Weights of a small mixture-of-experts language model, trained from scratch on English Wikipedia: 40 experts in each of 5 layers.
Below are experts of layer 3 (counted from 0) of a mixture-of-experts language model. Rows are named router (the router's row for the expert) and show model dimensions 96-191. Each number is 50 + 15 x the weight over its row's rms, rounded and kept within 0 to 99.
After each expert's rows: a language model's description of what the expert responds to. This comes from a sample of Wikipedia text that the model never trained on.

# expert 36
router:50 56 55 38 52 44 63 45 32 08 83 58 45 34 42 18 74 47 61 51 46 61 63 34 62 23 25 42 70 54 30 26 55 20 41 51 61 58 57 58 54 40 44 47 43 46 38 43 55 65 50 45 35 45 41 41 37 53 45 60 34 28 56 45 62 46 75 45 50 28 44 40 38 26 38 47 36 30 73 65 37 49 70 37 52 52 56 46 70 56 42 59 72 45 44 60
It responds to: Personal name pieces. First pieces of person names and surnames like Pr, Kr, Mc, Sh, Abd, and given names such as Steve, Jason, in credits and lists.

# expert 9
router:41 60 66 52 42 46 56 36 36 58 77 64 65 65 16 64 52 46 44 37 32 55 43 41 72 65 42 50 30 36 85 43 56 18 65 66 44 39 53 68 59 53 49 76 37 40 42 44 45 61 71 52 41 58 81 67 42 29 40 67 65 52 48 20 52 62 52 60 52 30 31 26 26 48 48 59 51 46 45 48 72 17 34 62 37 41 40 20 27 63 47 63 58 77 44 56
It responds to: Codes and abbreviations. Capital letters and fragments inside codes, abbreviations, table headers and coordinates, such as B in BPG, SMILES F, CA, 2006 VY.

# expert 15
router:42 57 56 85 55 52 63 56 72 42 16 52 78 42 55 14 52 29 57 61 51 33 38 46 53 63 48 73 65 42 60 52 37 63 56 50 61 68 58 18 40 49 19 60 35 25 32 69 64 51 38 62 51 48 49 46 30 46 67 35 37 70 37 44 65 23 79 58 79 43 69 69 22 28 40 43 60 62 65 36 39 50 46 24 59 57 49 55 29 32 86 39 65 51 65 64
It responds to: Common words, word starts. General prose words like of, and, not, different, each, similar, plus single lowercase letters starting a word (d in dumped, t in tending).

# expert 32
router:21 58 50 41 56 64 40 32 58 68 82 55 31 72 54 62 33 35 09 53 66 53 70 43 77 52 41 37 46 43 61 38 34 47 31 63 42 45 75 53 67 61 78 37 49 80 67 43 56 52 45 59 39 62 50 35 62 63 47 51 51 72 44 47 34 52 66 55 38 74 58 53 25 37 74 53 43 41 36 41 37 53 78 65 47 49 54 33 34 34 78 61 33 49 69 57
It responds to: Math markup and stems. Backslashes and braces in LaTeX formulas, plus first pieces of technical words like m, di, contr, cri, phot, journ.

# expert 11
router:39 45 73 52 99 49 59 27 50 29 82 51 43 25 62 65 63 70 44 33 47 65 62 55 45 31 32 78 66 41 63 13 75 62 47 43 49 49 41 64 64 42 56 43 83 60 33 33 42 45 40 55 52 56 54 29 42 52 55 54 40 45 68 45 28 52 55 44 48 44 71 29 59 31 38 39 68 36 77 37 76 83 57 76 45 60 68 48 45 48 38 54 52 38 41 25
It responds to: Table cell separators. Pipe-plus-space separators between table cells, especially after player names with country codes in tennis draws (ENG, FRA, ESP), and colons or semicolons in lists.

# expert 37
router:67 43 50 54 76 32 31 56 50 32 33 79 76 68 75 26 50 53 55 79 37 38 54 56 50 90 59 67 75 42 30 51 53 57 87 51 55 58 69 22 28 51 50 72 39 76 22 62 65 28 32 55 51 59 40 62 51 52 34 36 80 37 71 61 47 39 60 43 65 66 24 19 34 51 70 42 87 42 47 48 51 59 47 62 50 35 27 66 61 42 73 37 48 49 77 66
It responds to: Function words, clause start. Articles, copulas and auxiliaries in running prose, such as the, a, was, is, been, plus word-initial prefixes like dis and in.

# expert 19
router:25 48 44 36 52 39 68 67 39 44 26 64 28 52 55 50 51 51 75 48 65 37 55 20 50 16 31 63 38 74 51 61 30 48 72 81 74 39 48 47 43 65 42 44 92 69 74 51 42 72 58 55 45 44 00 79 43 58 72 57 27 74 44 63 48 54 49 37 60 58 53 49 99 55 49 72 36 38 71 50 49 28 46 29 39 37 81 37 25 53 40 40 39 46 38 81
It responds to: Name-initial consonant clusters. Opening pieces of proper names, often foreign ones, such as Mc, Mac, Cl, Br, Sch, J, as in Macclesfield, Cluj, Bloomfield.

# expert 39
router:58 46 58 70 58 45 60 37 49 41 27 40 44 64 40 46 52 37 52 49 36 60 48 80 42 45 27 52 41 49 53 32 43 40 41 26 32 45 42 60 62 61 77 32 34 33 62 84 50 43 45 52 37 69 45 43 50 29 47 66 31 21 58 76 31 38 68 38 42 56 49 52 66 56 51 42 42 66 30 69 54 34 32 49 83 62 45 69 44 65 43 46 61 53 41 32
It responds to: Award titles, table cells. Words in award and honour titles (Best, Award, Outstanding, For, to) and cell separators in election, sports and filmography tables.

# expert 17
router:43 62 58 74 31 49 47 58 58 59 56 77 49 48 37 55 38 34 41 52 28 48 32 48 64 51 38 54 34 40 68 39 81 33 49 46 42 70 29 35 56 34 46 49 58 30 36 50 64 59 67 36 26 44 77 55 61 38 53 59 81 57 32 25 66 23 58 90 78 56 53 71 53 52 46 41 43 42 51 39 68 49 23 47 24 59 30 47 43 55 25 71 51 50 43 49
It responds to: Name-initial capitals. Single capital letters starting a proper name or acronym, often after a comma, pipe or colon, such as L in Lot, S in Somoza, US.

# expert 8
router:88 63 60 77 51 78 26 45 12 54 30 35 55 65 70 47 26 60 77 66 54 82 43 62 79 37 43 18 59 78 53 22 55 84 57 61 46 34 59 70 24 30 54 58 52 44 53 32 16 62 21 28 64 58 45 52 18 52 68 62 69 78 57 46 50 66 43 51 42 37 48 51 71 32 45 70 64 48 67 43 76 49 46 44 99 66 35 58 39 30 81 66 70 58 33 71
It responds to: Parentheses and odd fragments. Opening parentheses (born, since) and pieces of names or words like Man, Tur, accented bytes, plus digits inside coordinate strings.

# expert 20
router:68 45 61 33 52 23 58 42 20 56 45 30 75 25 24 41 38 42 44 45 34 41 47 54 53 67 61 31 44 50 13 54 52 79 44 48 37 66 58 56 66 65 56 63 64 21 46 57 46 37 48 30 51 31 87 53 59 53 60 66 42 43 37 50 19 48 23 64 23 61 55 51 55 62 74 46 43 65 70 91 45 26 44 39 66 32 57 63 46 31 52 51 69 56 61 29
It responds to: Word-initial consonant pieces. Opening pieces of common words after articles or prepositions, such as Sh, Ch, St, dep, comm, cont, ex, before the rest.

# expert 2
router:67 49 47 67 29 36 36 50 57 45 41 37 41 45 85 51 74 47 55 44 71 48 63 51 43 58 29 65 31 49 54 62 40 68 32 71 27 74 44 61 21 49 90 65 68 18 45 63 22 43 64 41 51 53 39 56 43 38 38 15 56 42 47 71 63 60 30 59 49 58 25 59 67 65 42 66 40 38 59 59 47 62 31 35 63 32 53 63 52 79 51 58 39 47 81 40
It responds to: Word-initial prefix pieces. First pieces of words right after articles or conjunctions, often prefixes or capitals, such as Pre(viously), Al(location), re, con, inter.

# expert 29
router:49 14 47 57 77 30 57 90 59 43 52 66 74 30 55 71 65 71 74 50 38 53 51 52 55 78 26 70 56 49 41 62 64 55 72 28 56 42 44 05 38 54 44 70 78 89 73 62 70 31 36 56 75 45 45 64 47 51 49 60 49 42 32 42 51 39 59 22 66 25 45 60 55 54 63 85 50 35 50 66 48 60 59 50 61 52 48 53 35 66 53 59 28 22 60 14
It responds to: Biographical descriptors. Nationality, occupation and ordinal words in short biographies and name lists, such as Korean actress, American actor, seventh, debut, footballer.

# expert 27
router:31 57 48 25 63 57 50 34 49 67 48 52 37 55 50 63 79 61 48 67 69 74 37 19 65 52 76 28 29 44 58 48 49 46 33 55 54 26 37 39 56 38 71 64 45 54 40 55 63 46 76 37 44 75 36 41 55 70 64 52 75 45 53 50 43 60 43 41 40 44 23 52 40 64 47 49 41 57 42 52 68 43 59 27 35 39 49 51 63 63 61 38 13 62 20 68
It responds to: Word-stem fragments, country names. Middle or stem pieces of proper nouns, especially country and nationality stems (Bulgar, Colomb, Arab, Turk), plus apostrophes in possessives like St. Peter's.

# expert 16
router:47 50 36 57 62 41 41 66 58 71 67 43 24 58 27 12 37 57 60 69 52 32 42 36 48 41 71 48 60 38 46 50 46 66 31 62 40 28 70 56 49 20 70 69 48 48 61 29 69 42 73 41 39 61 80 67 66 54 51 38 41 56 48 14 58 41 61 48 62 52 51 83 46 44 29 65 85 43 79 64 29 36 62 71 57 63 50 67 55 44 54 61 71 57 68 45
It responds to: Taxonomy and compass prefixes. Hyphens in compounds and North, South, New, West before place names, plus species, genus, idae and is/was in species descriptions.

# expert 10
router:51 58 49 52 24 62 21 58 72 47 55 62 68 63 27 48 32 33 35 34 48 44 59 52 18 20 51 31 64 76 45 42 51 50 58 36 30 73 34 73 46 55 36 63 45 62 30 46 49 53 44 29 69 33 58 38 71 54 44 48 54 73 64 38 70 60 72 79 20 52 59 52 65 55 68 59 75 60 49 63 58 34 57 54 60 85 51 39 88 57 41 53 54 81 53 30
It responds to: Line-start list markers. Dash and pipe markers opening lines of infobox lists and tables, such as "- Location:", "| Date", plus section heading "==" marks.

# expert 34
router:40 51 57 27 44 81 57 56 53 41 66 46 34 46 68 67 55 53 59 60 61 33 50 47 45 32 40 45 45 40 34 41 54 38 34 17 56 35 40 14 29 66 54 55 51 70 38 34 83 49 56 41 32 45 29 30 42 95 62 70 46 59 50 72 66 29 60 33 36 61 64 37 51 33 50 47 48 63 60 44 25 60 58 45 20 46 65 40 75 70 51 64 43 47 44 53
It responds to: Foreign name syllables. Syllables of personal names and surnames, often South Asian or non-English, in lists and tables, such as Ram, Har, Kar, Gonz.

# expert 38
router:20 52 23 85 44 18 46 55 58 55 44 22 38 39 42 59 40 56 41 46 50 45 54 63 58 59 72 79 59 27 54 66 59 32 48 58 63 40 70 46 39 41 77 34 22 44 48 40 09 48 28 47 92 23 81 56 55 61 62 52 41 63 54 58 48 37 35 28 67 42 45 50 33 38 31 52 33 80 36 72 39 56 66 42 35 62 48 36 32 70 28 64 61 53 39 37
It responds to: Pronouns and word starts. The pronoun "it" after prepositions, plus opening pieces of words after articles, such as Un, No, vol, mus, cerem.